From a checkpoint of a small mixture-of-experts model trained on Wikipedia: width 160, 16 experts in each of 10 layers.
Below are experts of layer 6 (counted from 0) of a mixture-of-experts language model. Rows are named router (the router's row for the expert), down (a neuron's output weights, with its number) and show model dimensions 96-127. Each number is 200 + 30 x the weight over its row's rms, rounded and kept within 0 to 999.
Before each expert's rows: "comes before" lists some tokens at least twice as common just after its tokens as in all text. This comes from a sample of Wikipedia text that the model never trained on. Tokens count by the router's weight.

# expert 3
comes before: " of", ",", ".", " and", " in", " for"
router,219,194,194,188,236,152,232,236,183,144,223,136,235,175,228,173,164,186,192,248,157,194,179,243,253,221,232,178,216,155,209,164
down0,225,173,199,207,201,195,187,145,212,209,196,194,214,185,193,132,252,156,225,219,132,202,217,214,190,195,245,220,175,132,229,229
down1,253,186,275,159,260,194,124,177,204,174,251,201,166,226,198,217,179,248,253,159,222,171,235,218,207,189,139,185,176,235,163,213
down2,259,205,197,240,217,245,201,175,162,174,138,196,190,190,152,203,150,204,151,195,199,184,189,213,145,200,186,170,205,145,170,230
down3,204,215,260,213,189,226,204,182,211,184,243,221,193,196,220,169,241,234,199,176,194,222,218,144,191,224,188,160,175,187,138,206
down4,181,225,183,191,175,240,190,222,241,202,226,227,217,191,215,235,198,181,246,264,215,186,272,262,215,205,208,225,139,194,197,232
down5,150,231,150,207,227,251,168,238,203,184,170,206,215,188,217,203,138,191,204,159,209,175,200,200,184,182,184,192,166,171,171,221
down6,180,199,187,179,196,170,245,209,251,236,221,161,182,153,258,248,169,208,211,198,280,164,191,208,184,162,227,163,228,190,202,183
down7,169,108,164,215,186,160,222,184,124,186,200,212,230,203,248,185,176,158,210,203,226,196,203,162,197,221,244,191,184,169,197,177
down8,183,213,146,177,179,186,176,209,190,216,192,168,150,198,213,222,210,152,217,139,166,176,229,213,207,176,254,179,161,223,188,158
down9,262,203,222,223,225,148,197,180,223,217,226,191,171,248,188,180,210,132,211,179,245,165,160,192,209,194,199,202,188,142,194,169
down10,236,221,212,194,189,207,158,176,139,219,183,122,251,176,204,191,241,163,109,178,179,229,178,254,148,195,193,138,157,236,237,213
down11,181,184,194,216,194,226,173,176,229,117,189,217,170,209,150,136,217,268,216,224,212,169,219,219,213,235,210,155,219,192,225,161
down12,207,225,203,198,158,248,187,199,160,187,180,221,169,244,162,210,171,213,164,156,174,202,224,251,218,171,222,224,132,184,254,217
down13,171,198,235,192,233,207,199,166,164,168,190,215,169,235,156,250,212,134,234,133,199,230,215,185,196,229,188,213,158,231,241,222
down14,218,201,208,199,226,229,176,150,165,131,174,168,205,214,237,190,217,211,175,141,202,174,233,245,245,200,183,196,149,186,195,159
down15,223,163,186,182,184,233,229,188,139,215,155,239,211,207,220,195,206,244,170,244,202,183,246,193,225,189,213,187,224,179,189,268
down16,210,191,127,176,223,201,230,190,187,265,240,198,199,186,234,170,203,216,211,170,175,196,235,159,208,249,203,230,160,205,203,207
down17,222,195,209,159,210,209,203,156,237,210,175,249,186,227,192,204,208,202,196,235,217,215,180,204,198,233,143,196,211,225,144,207
down18,206,213,237,223,201,262,208,201,235,194,206,157,182,156,198,175,152,219,182,229,188,171,175,220,202,163,186,228,221,170,189,197
down19,206,218,171,179,174,216,189,227,192,268,223,190,251,188,161,136,221,201,197,230,191,177,158,199,214,228,196,151,229,168,190,188
down20,177,157,238,140,236,209,184,172,161,190,200,199,230,191,189,219,159,257,203,139,233,196,176,207,173,203,180,133,178,162,197,196
down21,194,237,248,170,181,148,210,234,163,212,166,238,223,170,164,207,180,165,225,179,193,236,141,176,237,197,231,192,195,263,217,215
down22,189,203,192,215,228,204,185,204,196,225,207,201,266,166,208,241,201,180,214,218,217,214,230,207,191,207,185,191,183,198,253,219
down23,201,159,261,201,215,197,182,216,142,179,226,187,221,150,218,202,210,166,197,191,178,157,216,165,184,229,200,159,167,230,186,185
down24,179,242,236,183,218,196,252,169,220,214,181,256,147,156,193,228,183,202,272,236,187,166,176,224,158,202,158,211,241,231,200,225
down25,170,202,191,159,235,256,222,202,202,179,205,227,194,197,208,199,220,187,236,147,232,211,251,232,192,223,229,138,165,203,230,223
down26,187,205,180,180,212,239,180,218,263,206,182,232,185,173,214,172,213,142,198,144,205,189,201,176,217,211,223,216,214,198,198,222
down27,195,197,145,201,152,190,221,228,196,171,221,222,211,250,171,174,169,122,215,207,181,171,212,224,178,208,213,180,195,185,188,172
down28,191,218,180,171,174,192,202,206,233,157,241,167,256,152,179,201,188,167,241,195,213,202,176,232,217,169,216,213,224,202,230,220
down29,156,170,204,240,210,195,207,206,196,213,167,239,187,178,206,242,211,174,197,217,208,203,156,190,188,199,176,166,161,211,187,230
down30,242,193,205,181,164,183,208,177,185,203,198,150,194,191,214,186,200,201,244,189,210,203,195,166,170,201,135,197,209,170,220,230
down31,258,185,208,205,222,202,183,210,200,208,172,171,199,174,183,195,157,250,156,236,192,221,159,243,186,202,268,170,183,154,215,161
down32,226,249,198,225,171,164,204,172,190,175,163,210,185,157,176,256,166,138,212,223,222,184,204,218,205,178,177,232,216,216,220,227
down33,159,231,171,205,209,201,250,178,238,210,161,223,216,208,185,127,187,175,172,159,245,176,185,174,170,200,219,110,196,211,198,222
down34,194,184,183,234,198,204,177,186,181,163,216,207,174,220,187,169,245,253,225,238,199,247,232,181,246,216,224,195,210,187,236,235
down35,128,166,197,208,170,174,260,212,189,191,201,198,162,153,184,226,235,212,257,198,219,205,252,186,185,218,243,199,169,234,205,228
down36,198,196,205,153,223,205,202,210,215,212,245,235,204,249,179,218,244,206,179,184,239,273,191,185,193,151,239,157,221,163,235,205
down37,213,224,183,257,195,181,192,186,154,232,227,206,164,162,183,180,194,197,186,174,166,217,158,177,214,198,180,178,183,225,239,168
down38,237,215,203,175,225,160,133,216,223,217,217,225,196,241,194,174,228,152,252,240,213,204,192,183,187,198,202,244,144,188,205,210
down39,211,179,213,165,226,185,182,256,249,284,176,220,246,195,272,152,192,241,186,169,220,235,248,223,177,214,147,235,220,201,225,187
down40,227,245,162,205,198,153,220,209,180,210,209,238,190,208,166,180,213,188,194,189,221,186,215,208,184,192,244,191,152,254,161,203
down41,267,198,202,221,230,211,235,196,199,227,192,161,164,219,184,268,197,207,222,175,161,200,214,228,182,173,234,219,223,206,215,197
down42,190,210,200,171,195,172,236,192,168,218,219,227,176,193,230,215,164,185,204,269,218,208,148,184,158,209,208,182,196,188,237,190
down43,177,178,191,178,187,201,163,246,201,198,230,244,203,196,199,239,190,233,256,231,186,118,169,207,236,199,229,185,204,228,214,190
down44,259,209,230,208,227,202,230,142,195,197,210,170,256,181,188,112,202,149,224,217,157,166,194,118,228,210,185,198,192,164,279,207
down45,220,195,179,184,211,199,175,190,163,152,189,169,150,178,173,241,209,176,243,205,203,231,176,229,166,274,223,210,145,189,173,171
down46,243,208,170,166,164,227,195,128,248,204,164,167,190,229,221,206,167,186,170,139,231,207,201,203,247,189,218,238,178,183,243,264
down47,202,225,168,158,189,222,236,230,199,191,200,222,208,216,224,203,177,163,112,206,212,167,198,278,158,215,214,229,174,271,202,167
down48,203,174,217,270,241,183,235,220,208,253,209,246,203,206,181,203,159,181,213,221,207,204,193,152,195,167,189,194,201,140,155,168
down49,187,233,188,209,144,190,195,209,235,224,204,216,227,223,225,185,200,190,217,209,203,218,167,194,216,218,182,225,185,240,212,181
down50,164,172,164,221,217,200,158,214,226,163,195,209,129,205,174,170,265,241,231,204,206,194,179,196,170,205,236,195,177,211,169,210
down51,244,257,229,173,191,214,244,189,172,169,96,245,180,213,200,178,193,184,203,128,197,229,182,226,131,220,252,196,234,229,224,186
down52,204,231,201,212,185,224,167,185,154,186,219,171,237,180,236,184,204,168,195,235,181,222,172,188,210,162,224,151,208,190,218,162
down53,206,246,184,208,238,260,202,206,187,193,203,132,222,232,220,234,183,212,146,117,224,202,201,179,201,181,146,220,171,210,190,145
down54,140,198,118,186,227,241,207,196,186,185,214,205,241,226,233,163,199,194,182,163,257,157,225,222,167,203,199,228,188,184,227,208
down55,219,185,203,192,195,243,230,208,219,160,189,231,140,212,226,170,200,206,194,214,211,155,165,217,204,184,243,154,151,196,241,141
down56,180,166,217,192,221,151,178,201,187,200,161,181,160,188,175,208,174,197,188,158,201,219,198,197,154,249,189,244,176,229,213,134
down57,166,228,197,236,243,162,197,176,198,220,217,200,138,200,241,187,250,206,187,205,212,225,238,214,192,211,171,194,165,183,172,145
down58,193,147,219,209,188,229,219,219,259,198,231,179,168,216,208,204,217,172,225,246,187,193,173,203,159,174,216,162,176,209,180,210
down59,240,240,224,221,198,216,160,197,179,160,269,195,193,254,184,228,203,183,184,239,194,225,188,227,205,193,175,218,207,243,195,211
down60,209,166,236,197,225,219,232,247,239,165,156,234,209,215,238,234,209,212,220,228,251,190,215,157,196,175,126,204,179,175,236,181
down61,173,153,206,243,155,210,179,186,178,195,224,225,223,198,208,227,178,151,213,209,146,216,193,201,212,173,173,202,265,220,158,197
down62,186,227,242,209,214,229,173,187,212,229,213,213,211,150,211,183,156,187,220,135,211,167,168,235,203,209,187,209,187,202,224,237
down63,173,194,215,208,206,198,158,176,237,187,142,246,187,249,199,138,217,149,164,244,202,265,165,180,243,163,220,186,176,184,201,212
down64,200,221,167,200,230,185,198,208,199,171,232,237,216,195,259,124,183,194,235,175,169,199,178,189,165,185,200,219,185,195,211,226
down65,226,228,159,182,136,192,198,195,205,155,204,218,206,190,212,223,208,189,205,208,202,167,197,191,211,165,186,191,223,202,213,124
down66,186,194,178,198,219,191,191,176,169,230,162,209,210,237,179,190,139,187,184,196,229,208,150,178,192,220,192,231,154,191,188,184

# expert 11
comes before: "s", "ing", " of", "ed", "er", "ers"
router,216,220,178,188,179,230,180,219,203,207,208,191,248,124,185,196,185,205,208,189,220,206,201,250,234,248,200,239,188,192,187,293
down0,199,204,176,165,211,192,226,169,181,137,219,179,239,206,168,207,202,218,236,158,177,204,168,195,221,181,208,240,196,226,228,211
down1,211,173,238,212,178,157,182,170,154,183,198,201,276,173,229,217,219,174,195,197,193,183,189,193,209,217,181,143,160,194,240,184
down2,177,198,210,230,174,236,168,206,207,200,251,203,184,258,201,190,192,233,139,216,179,170,116,204,205,178,234,200,235,146,183,170
down3,182,188,194,173,201,178,202,207,204,212,177,202,189,149,212,209,272,197,177,193,215,178,175,184,176,193,231,220,196,199,194,155
down4,259,229,200,176,208,239,224,220,185,245,240,246,219,209,189,224,168,195,217,206,178,234,177,167,176,206,188,151,191,147,203,176
down5,227,190,216,181,197,153,204,207,159,238,163,185,205,200,191,235,206,182,225,208,200,189,215,186,176,237,165,187,146,194,210,194
down6,163,217,192,255,174,163,199,215,204,189,194,201,167,196,184,212,154,226,223,209,184,208,197,169,203,266,240,172,189,256,235,250
down7,210,204,224,220,170,151,177,187,209,135,196,152,185,229,200,187,171,216,228,168,214,203,218,224,137,221,200,162,258,213,187,152
down8,203,169,187,230,216,189,209,239,167,230,265,170,252,190,207,258,202,189,160,282,187,150,193,186,228,182,178,182,167,183,246,206
down9,195,227,179,173,161,208,208,222,266,159,174,219,144,181,216,206,225,161,201,163,190,193,216,143,212,200,209,218,203,252,150,184
down10,258,218,170,182,201,196,196,201,228,175,201,187,188,224,206,211,205,213,160,233,215,142,238,225,188,203,210,200,171,150,143,230
down11,211,215,173,222,213,191,203,229,184,212,190,219,255,236,205,118,245,204,190,206,177,191,188,245,201,259,181,231,207,231,165,204
down12,155,212,211,257,214,154,223,260,202,192,249,232,191,302,224,213,236,236,212,216,245,161,153,213,212,235,231,206,210,222,199,144
down13,222,203,152,276,191,247,191,230,204,165,197,222,207,180,142,229,223,201,167,222,183,221,237,167,189,184,147,241,188,225,184,183
down14,179,183,230,199,262,216,170,173,179,168,209,188,215,182,123,135,151,283,218,227,201,186,259,214,242,220,179,202,229,178,214,189
down15,158,197,170,266,207,185,207,195,170,246,186,199,174,234,208,237,208,209,192,179,191,203,175,202,258,154,219,223,192,183,154,167
down16,181,210,226,160,223,182,215,244,204,214,169,246,221,239,169,221,242,212,233,202,244,204,195,196,205,232,223,235,219,224,214,175
down17,213,213,185,225,213,193,166,210,183,197,192,214,195,208,182,148,192,199,220,218,175,165,209,175,176,203,251,165,205,213,194,254
down18,188,216,217,161,199,176,195,238,191,186,182,200,244,231,204,206,193,157,232,167,182,225,190,212,207,203,233,178,186,268,129,185
down19,203,225,169,190,233,236,181,211,239,263,209,250,205,176,190,205,213,159,205,154,166,175,176,159,186,203,226,210,212,196,253,220
down20,238,184,163,230,209,252,187,174,203,228,186,213,248,170,187,203,193,180,225,183,209,219,231,239,178,169,200,208,205,165,166,196
down21,200,271,180,214,212,181,200,170,201,198,191,196,219,179,175,154,187,207,216,203,249,208,203,147,168,150,172,163,212,187,197,183
down22,191,211,240,199,143,168,159,165,217,181,197,171,224,222,157,184,259,175,207,228,195,191,256,191,152,201,204,178,199,166,228,202
down23,220,154,176,191,204,193,218,202,197,200,201,209,168,161,212,172,220,249,157,156,171,199,176,185,228,185,180,169,244,207,193,232
down24,179,207,199,212,205,174,165,192,153,195,216,185,156,137,230,187,223,219,183,134,210,174,193,196,188,170,216,176,221,192,252,197
down25,209,175,238,205,183,211,195,217,225,196,139,237,199,189,211,212,167,213,199,218,205,199,179,227,189,202,236,178,238,200,166,251
down26,240,187,181,201,221,175,234,187,178,189,186,218,162,207,193,196,232,283,186,215,196,196,180,195,192,155,254,232,230,210,240,163
down27,220,185,220,173,218,197,207,195,180,243,186,214,165,175,154,185,171,170,246,123,181,164,170,189,200,212,225,201,189,160,175,210
down28,193,257,169,231,177,195,189,166,205,231,206,170,224,220,201,203,214,215,220,192,274,181,211,198,210,195,163,125,210,209,209,233
down29,246,188,204,206,188,219,272,186,248,272,161,212,217,189,212,192,187,207,155,164,163,202,296,183,198,204,167,184,224,141,134,183
down30,201,258,249,212,205,183,157,178,193,208,206,202,242,144,175,246,175,205,160,200,219,192,190,180,205,234,164,181,159,169,107,271
down31,171,213,237,193,210,208,226,170,240,199,174,170,213,199,189,211,157,227,173,227,188,208,197,194,210,190,175,236,199,214,229,167
down32,193,206,228,158,188,189,274,147,189,199,171,231,188,211,233,220,171,207,202,225,208,173,204,221,191,202,187,245,191,191,253,227
down33,189,231,218,221,152,212,252,188,241,227,212,224,184,211,138,183,167,201,218,236,187,233,257,191,161,223,196,228,211,163,228,195
down34,211,166,162,165,201,235,217,244,236,199,174,214,221,216,203,185,185,179,184,179,158,164,225,158,203,160,159,175,233,180,170,208
down35,187,176,195,220,231,186,192,223,193,255,253,181,201,242,210,278,201,173,238,191,220,194,218,198,153,206,217,213,214,227,203,204
down36,212,221,188,246,158,193,165,228,157,170,222,163,166,204,158,161,204,203,218,136,208,212,178,203,198,176,169,221,199,187,237,200
down37,199,178,164,150,124,203,252,222,177,175,177,238,229,181,222,184,197,197,222,191,133,164,217,253,182,212,225,199,222,207,315,195
down38,257,209,232,261,170,246,242,171,243,211,140,179,226,201,186,229,215,126,191,210,165,211,191,165,188,216,180,173,190,220,192,183
down39,171,269,212,240,177,220,193,184,212,164,194,233,189,252,227,159,192,228,222,210,186,206,173,204,189,187,244,234,212,178,199,226
down40,205,206,199,168,208,164,180,161,186,187,218,200,159,158,219,227,223,180,187,181,176,190,238,214,221,176,204,237,223,192,232,191
down41,197,221,154,200,233,216,207,210,194,182,183,169,186,205,242,201,206,198,203,182,229,203,193,250,220,241,197,197,151,195,226,172
down42,239,197,205,133,207,226,233,180,264,179,198,201,269,199,196,184,172,135,244,195,195,182,174,184,198,181,174,149,205,227,225,152
down43,184,213,195,216,242,215,216,225,119,166,179,186,163,217,167,137,183,208,230,206,216,184,254,176,216,173,177,255,158,201,223,246
down44,203,224,185,167,199,203,207,224,192,196,220,177,250,159,212,203,226,201,175,239,158,172,226,150,229,233,191,215,206,187,188,144
down45,205,203,243,218,211,168,229,236,210,235,170,237,198,182,116,240,211,212,201,204,211,190,199,223,201,200,197,220,192,223,240,104
down46,157,225,171,196,182,214,213,213,187,257,272,194,219,201,207,215,206,237,179,176,170,162,162,214,205,188,154,214,234,200,181,182
down47,204,233,208,160,203,182,137,237,224,177,221,267,253,169,193,172,249,175,225,157,189,247,165,185,201,164,221,223,229,219,269,191
down48,201,205,175,149,202,178,212,194,209,241,218,149,186,222,188,164,198,227,212,191,196,223,192,179,235,211,224,187,196,198,169,235
down49,255,240,226,178,153,225,171,224,147,246,193,203,181,181,139,167,198,189,206,222,240,228,228,219,132,192,183,254,183,150,204,171
down50,186,225,236,200,202,232,238,172,226,198,243,174,211,255,200,210,202,227,202,161,226,202,248,257,190,155,164,188,151,234,249,162
down51,129,276,137,161,192,169,201,215,169,172,215,215,170,201,249,229,181,215,210,212,178,194,197,169,217,209,175,210,216,170,217,160
down52,222,217,238,144,205,199,202,233,195,200,205,250,225,163,202,213,195,141,210,194,219,178,198,196,192,245,124,214,177,140,211,226
down53,195,201,197,197,228,234,193,203,190,206,175,203,166,196,197,162,206,269,197,186,203,221,235,205,171,196,201,212,216,216,208,185
down54,224,180,229,219,186,177,209,175,193,241,171,226,223,171,166,203,269,174,186,162,206,186,232,258,192,145,233,166,200,221,235,222
down55,119,207,199,224,190,213,157,153,213,198,183,200,221,205,228,178,199,219,223,187,240,178,240,189,217,253,195,197,205,177,159,232
down56,172,172,221,172,206,180,188,219,206,179,212,180,210,229,188,207,112,193,205,177,235,256,212,185,185,214,194,284,167,198,187,237
down57,191,234,242,212,177,202,166,252,226,127,216,166,226,155,242,196,226,222,131,228,193,203,200,189,187,210,179,209,145,231,180,228
down58,179,164,194,168,264,217,231,254,181,193,176,218,196,179,230,221,166,231,183,201,253,216,204,282,210,174,182,161,227,171,193,228
down59,217,202,202,121,197,174,206,232,188,169,211,227,218,232,205,240,209,209,208,167,252,242,187,221,175,152,147,247,229,161,241,185
down60,244,185,221,183,215,206,190,201,272,226,190,205,182,195,229,230,193,199,231,271,281,211,216,188,239,213,171,176,222,175,213,235
down61,181,143,187,171,215,260,213,208,171,266,163,191,173,186,181,199,182,191,181,238,235,252,198,292,210,250,233,197,196,186,188,213
down62,203,194,178,141,223,199,172,177,186,118,225,172,191,204,245,239,231,223,213,214,225,217,175,197,165,161,273,170,201,225,227,203
down63,196,206,236,257,206,201,181,221,192,221,177,167,199,175,204,203,211,218,233,223,277,181,149,206,204,176,146,207,161,209,165,234
down64,244,243,231,209,200,163,186,185,215,183,168,198,192,190,198,203,198,194,189,226,230,194,189,228,226,174,163,190,188,196,181,209
down65,183,157,163,229,211,223,196,205,185,247,203,241,132,209,225,204,196,225,213,187,211,173,161,206,244,225,231,221,208,186,141,219
down66,253,197,234,136,223,253,189,204,275,205,149,255,197,188,246,213,188,202,178,187,201,226,189,233,243,204,187,256,155,180,215,191

# expert 0
comes before: " the", " to", " a", " in", " by", " that"
router,176,206,180,223,203,138,172,234,226,166,201,214,254,219,227,121,197,229,146,230,191,193,227,169,210,154,204,198,203,221,214,231
down0,182,202,185,195,158,210,178,222,175,163,235,234,229,182,228,223,256,164,156,193,201,208,241,154,181,193,251,226,189,227,263,203
down1,132,207,238,215,285,180,171,148,231,206,233,174,210,177,237,201,170,212,167,209,203,205,217,240,213,158,225,158,202,179,201,240
down2,235,192,204,164,186,198,141,176,198,249,249,154,182,123,147,186,199,171,167,220,203,195,200,200,157,176,228,230,166,187,232,189
down3,177,191,198,200,186,192,189,166,204,246,187,210,220,131,167,203,175,189,218,228,185,237,163,209,251,213,151,182,245,218,149,196
down4,179,202,175,173,202,193,185,185,253,236,254,186,171,192,178,184,205,191,162,206,214,242,238,207,190,152,211,251,190,176,198,159
down5,200,167,148,192,213,224,207,168,160,221,190,230,227,166,201,200,189,186,167,233,161,180,192,235,223,199,196,210,170,196,229,245
down6,166,182,199,157,234,230,187,241,140,247,149,210,162,234,177,268,209,175,235,197,194,240,223,174,181,196,262,195,227,226,294,244
down7,188,207,183,188,174,240,206,193,158,215,175,228,214,256,133,198,198,221,250,237,227,193,199,188,215,173,238,208,206,168,199,169
down8,194,134,231,223,210,186,256,210,178,228,134,240,189,226,234,185,198,202,176,136,213,208,151,156,220,208,164,206,234,221,217,211
down9,187,216,242,199,172,247,187,195,230,202,173,129,202,230,169,217,214,202,225,187,190,160,237,227,155,234,174,222,201,191,238,155
down10,209,167,200,248,125,201,194,174,200,171,200,188,183,252,164,264,199,158,215,210,195,169,156,205,204,211,227,179,217,214,183,216
down11,182,167,219,212,156,197,209,159,147,103,193,267,234,222,228,200,175,187,197,194,161,241,181,226,245,216,165,183,162,170,220,180
down12,220,195,199,191,220,201,216,213,197,153,189,193,234,283,212,195,193,247,199,198,232,167,170,234,204,223,185,191,224,208,217,191
down13,212,213,203,114,184,207,209,225,166,168,227,216,173,229,185,242,244,268,173,234,184,174,171,181,160,211,175,161,265,191,217,205
down14,152,246,189,231,187,193,205,180,218,165,200,216,195,223,111,189,147,140,195,187,210,188,173,183,146,192,205,156,128,213,145,239
down15,212,202,229,206,231,233,191,185,179,184,189,201,158,204,229,207,173,274,167,222,275,176,193,203,217,280,231,189,178,226,220,192
down16,225,149,232,242,213,160,173,223,215,188,158,202,196,196,236,186,233,266,199,186,187,215,179,244,188,185,225,223,193,186,250,214
down17,164,186,202,139,241,192,178,158,249,198,242,208,204,219,192,212,177,277,220,211,245,219,187,226,194,247,178,186,193,200,157,212
down18,233,185,176,254,223,181,221,214,192,153,185,258,191,235,244,180,238,204,190,166,214,177,219,205,193,145,204,200,168,198,130,199
down19,224,219,243,161,175,186,202,216,158,225,207,191,161,234,261,257,201,250,173,212,213,223,295,215,183,203,156,217,250,144,216,168
down20,184,173,189,194,148,219,172,206,153,167,195,145,156,236,252,196,186,164,221,186,179,228,174,165,177,169,180,123,242,184,174,265
down21,230,203,227,175,189,260,169,169,218,214,188,240,167,217,161,206,182,203,203,200,201,213,194,266,160,230,194,189,230,169,230,252
down22,179,190,247,204,189,192,227,195,202,259,146,266,171,209,179,199,223,218,192,195,170,234,187,203,222,194,178,199,205,180,238,227
down23,183,124,167,196,189,239,209,206,206,207,205,182,205,167,202,158,153,184,234,195,249,180,183,170,203,196,211,169,201,219,236,187
down24,160,244,247,180,216,182,177,201,185,229,184,193,156,193,170,204,174,157,155,159,180,154,266,227,181,223,204,208,275,211,168,199
down25,221,209,192,209,183,184,210,160,191,181,193,188,147,196,234,210,207,235,126,221,205,173,228,172,176,208,160,225,206,249,104,213
down26,248,201,238,259,207,240,231,199,212,166,232,158,211,182,153,209,127,164,238,227,200,173,199,175,162,234,183,232,183,148,227,121
down27,201,242,246,225,188,209,159,200,180,218,200,174,201,209,178,260,169,189,176,203,194,168,231,192,219,205,178,215,184,183,176,226
down28,207,177,203,215,168,209,180,162,188,188,195,193,228,224,236,191,203,209,190,187,221,229,167,224,203,196,267,226,190,192,171,199
down29,169,163,186,248,150,176,215,202,165,175,230,234,213,180,192,149,139,192,160,209,201,182,207,247,170,145,175,209,229,187,177,208
down30,204,202,220,175,178,184,206,205,216,182,202,200,145,201,183,144,259,176,257,163,200,213,212,192,242,141,208,173,152,240,183,192
down31,195,215,190,221,215,248,253,191,184,173,226,176,210,199,163,181,201,178,254,213,182,207,216,156,248,175,215,236,199,196,165,204
down32,205,186,241,215,174,154,241,202,224,195,207,208,214,189,271,163,146,185,199,184,240,171,208,242,195,255,238,213,153,210,224,163
down33,165,198,245,203,180,215,212,189,170,176,175,198,197,191,201,243,178,168,182,119,155,161,160,216,220,217,187,216,209,243,250,236
down34,180,196,198,189,194,238,216,183,199,187,182,172,222,191,163,197,168,243,205,160,190,211,187,197,214,181,258,187,150,193,178,264
down35,218,155,170,226,236,188,229,210,215,224,201,153,150,235,155,182,188,177,158,248,229,247,192,212,208,182,174,208,215,221,147,160
down36,167,180,252,225,215,148,190,221,144,246,128,201,257,154,227,220,189,204,207,123,174,191,206,138,178,209,176,199,216,201,178,204
down37,237,226,208,196,172,156,193,212,159,190,210,197,247,203,178,180,230,173,209,219,162,166,191,234,192,235,127,180,195,187,248,206
down38,115,248,173,219,190,180,243,213,256,197,207,223,228,190,194,280,180,195,226,252,231,203,202,230,184,216,240,187,221,239,180,199
down39,160,213,236,206,229,180,193,206,256,167,161,233,198,230,209,218,199,217,208,207,276,254,193,192,225,216,243,157,222,196,240,235
down40,210,136,211,190,184,236,231,219,216,177,246,251,124,231,192,174,194,235,189,232,215,192,181,203,161,230,198,208,196,132,178,157
down41,211,225,212,172,228,217,185,186,190,214,261,179,169,215,229,162,220,219,221,189,229,198,271,253,256,224,221,170,189,197,197,178
down42,163,170,197,177,265,191,207,238,248,159,203,162,251,245,180,221,192,165,210,146,243,156,142,156,201,172,207,225,170,198,221,195
down43,230,168,213,243,163,157,182,182,190,226,173,180,210,187,161,187,176,282,230,225,203,187,209,248,209,255,181,223,182,242,259,198
down44,209,185,267,233,195,179,208,206,235,245,200,177,183,181,200,164,177,227,158,209,195,204,211,238,203,235,225,206,156,158,207,146
down45,218,249,214,205,182,204,207,225,208,164,188,216,234,241,205,179,228,169,183,188,242,187,217,239,177,196,221,209,274,180,216,197
down46,236,246,163,171,154,249,215,167,201,162,242,198,164,185,199,239,190,228,209,215,209,201,198,220,235,194,200,156,170,231,282,149
down47,261,176,179,177,171,212,229,223,205,204,178,213,133,245,230,240,236,197,189,225,221,199,160,185,186,182,175,201,206,251,217,204
down48,182,218,196,160,245,162,196,170,186,217,231,103,165,207,172,197,152,190,201,181,238,193,182,187,240,206,219,165,174,204,193,235
down49,153,165,198,178,246,236,202,191,223,169,200,234,237,205,150,145,224,203,222,213,210,174,205,187,173,175,237,200,228,202,176,241
down50,176,227,118,201,176,233,146,184,204,185,204,195,187,208,142,210,194,180,214,196,248,182,236,210,198,193,187,155,206,251,250,179
down51,226,193,171,189,248,203,219,199,234,190,202,196,245,204,216,185,208,230,186,239,202,135,204,202,201,267,139,201,253,220,222,235
down52,175,236,142,202,210,152,206,180,170,200,211,182,162,225,226,172,163,161,173,171,193,237,221,204,214,175,202,197,193,189,263,209
down53,197,177,152,206,169,172,183,185,287,208,216,149,187,243,152,277,240,171,228,166,207,202,153,232,202,212,221,235,221,247,213,181
down54,216,208,203,259,201,199,224,166,181,171,210,188,170,196,151,222,160,219,148,157,170,190,177,180,217,188,219,238,231,174,171,205
down55,188,210,192,196,212,165,205,214,199,217,203,170,220,185,207,213,202,213,117,217,268,179,201,179,216,191,203,186,215,182,174,205
down56,184,244,212,187,219,182,170,185,206,215,195,127,158,228,219,170,155,178,221,218,240,144,225,202,199,212,164,256,158,218,203,200
down57,162,197,147,235,127,233,214,246,150,155,218,209,196,206,203,199,189,189,167,222,176,207,149,221,162,210,183,178,244,168,110,191
down58,223,204,158,232,166,236,226,174,192,164,212,189,207,175,165,223,155,192,161,232,152,170,179,263,182,237,245,183,170,159,144,163
down59,228,211,149,181,195,194,178,202,190,173,193,214,142,198,248,168,190,231,221,182,176,145,225,259,155,160,227,191,165,218,213,204
down60,201,235,222,196,117,215,162,221,192,162,185,234,203,200,197,231,208,213,196,228,175,182,213,212,176,256,191,211,241,175,219,255
down61,210,249,187,181,163,178,166,176,163,203,195,200,233,137,143,181,169,210,199,204,213,211,197,131,192,177,175,248,189,181,198,244
down62,262,239,196,210,244,194,212,213,175,164,200,205,128,212,199,190,226,224,167,185,172,203,173,201,223,177,186,193,195,143,244,201
down63,209,252,200,199,207,217,232,222,216,218,173,181,231,167,239,188,187,235,191,223,242,196,197,187,183,231,224,238,191,218,201,180
down64,217,120,190,246,202,250,221,238,190,202,206,213,250,184,210,207,187,223,233,205,175,190,219,166,173,196,158,152,190,252,175,150
down65,225,191,185,187,274,222,166,192,167,218,196,194,135,224,232,188,190,246,191,187,162,240,164,205,205,165,192,167,184,198,152,201
down66,195,151,202,182,235,186,188,206,213,184,199,204,194,213,184,194,155,145,186,213,231,168,178,218,233,240,151,136,169,152,218,180